python train.py --n_layer=15 --d_model=320 --n_experts=40 --init_std_router=0.0268 --norm="rmsnorm" --attn_scale=0.125 --init_std_qkv=0.0269 --init_std_up=0.0269 --beta1=0.95 --lr_head=0.00597 --train_tokens=298000000
Below are experts of layer 12 (counted from 0) of a mixture-of-experts language model. Rows are named router (the router's row for the expert) and show model dimensions 0-159. Each number is 128 + 24 x the weight over its row's rms, rounded and kept within 0 to 255. Numbers have three digits each.
After each expert's rows: "mostly gets" lists some tokens that are sent to it at least half of the time. This comes from a sample of Wikipedia text that the model never trained on.

# expert 15
router:141131158140149102095135100114119111152109118136119173144144111109087097137094141122102142145156135150131128131116109118110083097161084107091125129090095135129144140153091139126126113154163151115153103123097118132092080130147065144148120127132124113152161142148139145132125131179157160121130123147146124122103148121134120109136116145074143111124153108143160147135123124122136125150149149121117084116135154112084054143166147146127116151128142134124154127113158149092120113132104106
mostly gets: " (", "^{", " $", "–", " −", " +"

# expert 9
router:109186114158153074132172111160081119142147093133142181136128146077124111140087133158155143149153099117149153138099117111122100165162142123099133107082074102153125122108083142125146129135123165109116118130112130143090145148158120166129083198142130137144149141133122124144133137181118123154109141112166165100119155134170129142117104160113177117093140128084106147139102110167110086159118136109125121091101110123128128113140147124129135118119127120143139130142118122116152102177108117
mostly gets: " inter", " Los", "ag", "In", " cur", " Mal"

# expert 2
router:072123133133158146138166123123069118132116119142138146150101099099098131150096170148159131108116138086137108105144122126102136118148081162109124136090122136140111116126124129144150117147137148126117128124124122167081131100152101139157136131101121128116120136154122116109118112154136152183087154153135182113105156073145152129111116153114160066143129122122141150160135102122152107170156125089108107095094129110097135125117147147126142163130121146102154126165085153080158127135112123
mostly gets: "ruct", " access", " function", " interest", " need", " bomb"

# expert 20
router:122170159120119122121104099150108146131115120108125098118126123129137129093125149100145142156126134144140181131112150106128088131153145157144119087138143125145117162136109159104138120153159108085163128132127113116096101125163107125136127172100075106152144124126164118124127077160122145140105110131116125119092128168107111142141099142110160103113134134113168103176119113139139091177141141091125127085115126148134142152171109119092173142118142100158126110114137129100182102112123098
mostly gets: "son", " Jones", "berg", "ley", "burg", "ki"

# expert 24
router:115166103130173136075132103154126127151126114135136137127104153160112102132099134129099141134146090145151143133113166113135063118116137144109129094102125119128149120149113099115100101128135105113122120137163141113098088107144116162137102176109103084132135118128143159112125081162152169120077140121137105130118126115133146147128109153112147104141101111116115123157120116138134121107158149110120158106117135145150131119145161124132165161137151129094129158133127163125145093140108084
mostly gets: "idae", " Ma", "ato", "ia", "ü", "ra"

# expert 14
router:124101126136160177103154099152105146117143120129119111153098116107155121133098144170138113122109137107153117136121142140124102112138121166121138157111121093122112138146121138139109132157148170134127083134098139151094114123117084113150126126095122126146185114135127068132129127158130195159088131116134159136080145104141145142159098118124175126107126108117136110106137135113137102183165145142114138092127136114138166125160132135111147141128126135149124137172128144092164114155088114
mostly gets: "See", " Act", " List", " Battle", " Report", " access"

# expert 17
router:102115083121136118104168110091129117133106149142117151130141119115123113132107126157129172103141140119153141147108144135118117074145137162104139110134098135093147149154158125103099095139152117123122146136121134152092108121142075162142118155119129112137156080133144137109105068133113125125109116112136170105091145129140145162150112154148157068128117128111159154178101129165122079133143150126123131072127089148074096158185148113114175141105141124104122142136127112114121101140113119
mostly gets: "av", " Mor", " Sk", "amb", " Al", " Qu"

# expert 31
router:125143101154165134145172145150116132173136106168138152127137135123099124137111162123132171124102144115122143144092143117143076087116119150086128082118121106131109127139153154118139087146107103122127125088171128152092100115144098162120115150118148159194153135146124165115125101134128120129096131153135125083123151090162126148144119175145175095131149100099153184166114149152164105144155124102110118100119133136136155140177132077122158149105174127112118102139129130119137089146128127
mostly gets: " S", " T", " K", " P", " M", " W"

# expert 3
router:118124103154138155116140092133150137133106095125130127116128125142108127133126143153150126146131127099154163107101130117094116117093148122115160073096155089147102123118142127070141091146172133126147145118119092135102076095134092171144089129134095137142117133148135123078137123161142182153119096144164124153123126136154112159158102177081121127091096094117133126162079116112108074140131154147109119118108104106139135096188132120101135150113094122127151151128154141100131116143128137
mostly gets: " would", " can", " could", " John", " may", " William"

# expert 32
router:154154117139155134092140103164080128167153098154124174139128145120110069176078157130119175132146100134093146119132183107116105126116076115109159112112120101145144146181131148087090122143111156154139129133146149129091113132136155178129127160115123130157143143152145173127130148138139131152077158172121133148070160092170128142136090146116153130154131120142157161129150113165143151109162127127101155094129121133105103146105159087124149181109166139091123129123144141087160086156099093
mostly gets: " species", "idae", " Genus", " Species", " Phylum", "Species"

# expert 8
router:153127140091156140125147115133100122150142119140135118102092103121121095116136113112138172109137157145128135094084136091152121144145112099100140104133126111148145108145137151102119134123149169057146067115103133111081117133146101142133098157126120077115134170145160137119125135113117117133130146132132134099121155161144166137157089134099159126132092157116119106162120141150110129141147184130143165071094143152115106104162148098141153105081112102138133156130139116101132107144087109
mostly gets: " FC", " Chevrolet", " Team", " Football", " Racing", " Motorsports"

# expert 19
router:134116109101127115106091117140121126149136145134101147124136117112159098113152147140152123123147154108157155108116106114117070145107154155125149142089155125145130157171141144082113152152163164097130104116118116166087092112116109099147110141128126097164127123137123126112136097140141158152095117166167150151098159144154103150146110169121128125136119144113151139123132146151124091161135145133131156088122103112104141118180138125092177133090108098136139135115114139105157101155119093
mostly gets: " York", " World", " Green", " New", " John", "ford"

# expert 18
router:085147121170106137125116114167081136141136140138121142107127090122124096131121145142104109119096119080127147133107117094117079133124168116108189110079119095094105168097138103073090102147162121119174123141155131137093089116139129148136120136131116147144173126123123130094117140146152130128092097148138140124107156088154153157120086133114145079107108125135149164167103105140115112127093177125140162066089090106131150121175157107112131156121170121105149124167136120141132109152108117
mostly gets: "\".", " ==", ").", ".\"", " ===", "|---|---|---|---|---|"

# expert 25
router:079160120129145154123128120121095144123160135159125091122149117105110119135145123155082183164115143128141162095102085115133103084177128122074146073107120118144135135123104155126115111171134136121131101122155118157118083109183067118168122139071092141114170132118126140104113104132146149137111160156118126128115140088131093157118114164094173085104100099140158148143105085135149132148125141087123124118119129141119149127133146091108155142113137112096137146124108123160163124135109125
mostly gets: "_", "ي", " \\", "_{", "و", "\\"

# expert 36
router:112135118110132150120141081130103143133126126134132156129167117139123123133108126128149180135100145132159141120107081060148120099152091144142132073119082123138141131143138193151127100120114171141159120145113150154101099089086086109152103179155126156182133129127121115131134114162144156137121096142163117093108127122140110150183095139112165129119109102142164134180156084144133118156101174127115135095079083108132110151142136131107142133127153105111133111106135144076169091112123115
mostly gets: " an", " RAF", " military", " Army", " railway", " Air"

# expert 0
router:116150137159140138131109128141101152114111146141114174138111126100099100154116140126112122172170180134136158115118107090096127099110144090086154137080079122131120148119141115112109089156144186128136114123099124145087097144147092128135126122074146116137177131142109148129103126164103160111104104147147164110120113142113123155157096125099149123145128113114129144146104132134136135152132179128151123105087113146066104124162156123129158136115133114120136153109147163120147090142133118
mostly gets: " took", " won", " went", " wrote", " received", " led"

# expert 39
router:100138137143158109146096102126096117132128141171095122108135144116102090127120173122145135179147129093113185075102159086120125121115088140129140092118145102136104155107130135118144114133141187132155117143165148186101090093128124156152090153149127096128142105121118129107140136160094133170129111146132160121091146116135095141131067118059125087096113139116124146138100123182117098155141127123094134128105118103154095135162168131096132160111118137156158179097112140111137137128092134
mostly gets: " which", " has", " but", " that", " have", " they"

# expert 11
router:139141143112146144119112111176086101111123126157130165137128151101115114171111126151115115174133145110154117119149106110142113119133102135120149131103120126142138153145149118128102080134137148126157116096092122136095109118123145134134117142090134132166170111114117135106115119137128151162121132128131096145108134139133132142130090165131143125114110099099128140162115095135181133148109161107108084133113115170124150171150124157131118156100112117150129111124140117108150079166113111
mostly gets: " February", " December", " January", " September", " November", " until"

# expert 26
router:143127086161118146134111112144113137132116138123083165119141091094122128136096145157119168162147189107132142098096088089096077082147089100134153108113109103145099132129115128103094077133150146105154103094113150115094090158131138132159124148152165150149128185148125087133164133139134159104107105125154136134080151107145145103148110140127151122120112142109134160146121106132140126153136155119111078126075107137123107178134140073096153161109137097138135135112125133103157116147100092
mostly gets: " album", " music", " —;", " Music", " video", " song"

# expert 13
router:084122124165129137110121124154117124148100121135094148140158129116145112130140139096122119133087144079158133107098108107127065113141124106120163101098131084097110154127136183124110131143130146139142076145130105133095094110134078148121109142134097103160133152141167143118159096133137153163110166147160128141137169130127136175193123164137130142098114126135145122167091132158138119100127153105149123087115096133126104129131141088101204142129125123138134118088128077128146102151066132
mostly gets: " United", " National", " South", " FC", " North", " Super"

# expert 5
router:112156161110140147092128096134121133112139118173123127153149098111133129143126120125111139148142099098123143087105104129122154115159127093076151097088120078089118153141139098142092086187139170131189121132126148153105077084133103138165123155082083133095149146162138182075135132156134189159086157170153139139115145106137114151142125173087137118135134120110158174143137096145138104148115142115111113120127115119107132151127130119094150164121132149094123121151162130089127101146134104
mostly gets: " left", " took", " using", " near", " into", " right"

# expert 23
router:127151076119140117097117091156148124139128102142088172143143101128121093134093128115128138133108147076146150110125118129122139108122094127125155112116103088103107142103128120092102101170189148086122059107110115098106117117187082165120128165135124126162166132168129100101141114137150141167123159152152148152101139143140144159168143140111146101130107108115166148155119132119144130139119130125126117079152116142126129134110141126118160178121115095153132105147162141112172114167083118
mostly gets: "2013", " TUR", "2012", "2005", "2014", "2016"

# expert 34
router:109139107143124107123121120145104107149136107122142137128123100161152112127098175170137128166139100129147129111138172116132122122134105120104145076100098083148150159116142098115143117159128146104131119073135099154102118112106125107142124152086124132190125131170103106115158128141136111130092090156163125126109144137105124146152069170100137116147136113102163149158110114117165125117128138135079148105070129123144105140163143129150116184137150145102129124116085127108142111148104113
mostly gets: " people", " members", "ations", " games", "ions", " history"

# expert 12
router:114139094115159070134113081116071145161121135148098113156161161115108098149141129146111133143126152114163161100118133132119082124124123124100177123116159131143103153121146141137132107111165155110134137129160093158092089116123125172131126161140126146176136114162144127097184133153108143134127110113158153099071154130161122139135094165086154134102114130156140118153109111152134121118126119129134141115084094144123135144139155141120130160107133131154142141148134146084159113137132133
mostly gets: " is", " became", " was", " but", " been", " when"

# expert 37
router:129150134160142149101136103150067124163114118126105116117159114098139118117102176094119118157133118088144120099091139069099125100130111124129135108121095108104088139114164158133141109163147170101130105114111172105113103090135101148174099156116109118160170155162137152110143139156128168131105150154161174109112132129127101139148137136084173131085098132102160162126135096173087124164092141113112129149125094122129124140141142122145135163133181130103141138123115130079150125123093104
mostly gets: " several", " these", " many", " among", " various", " These"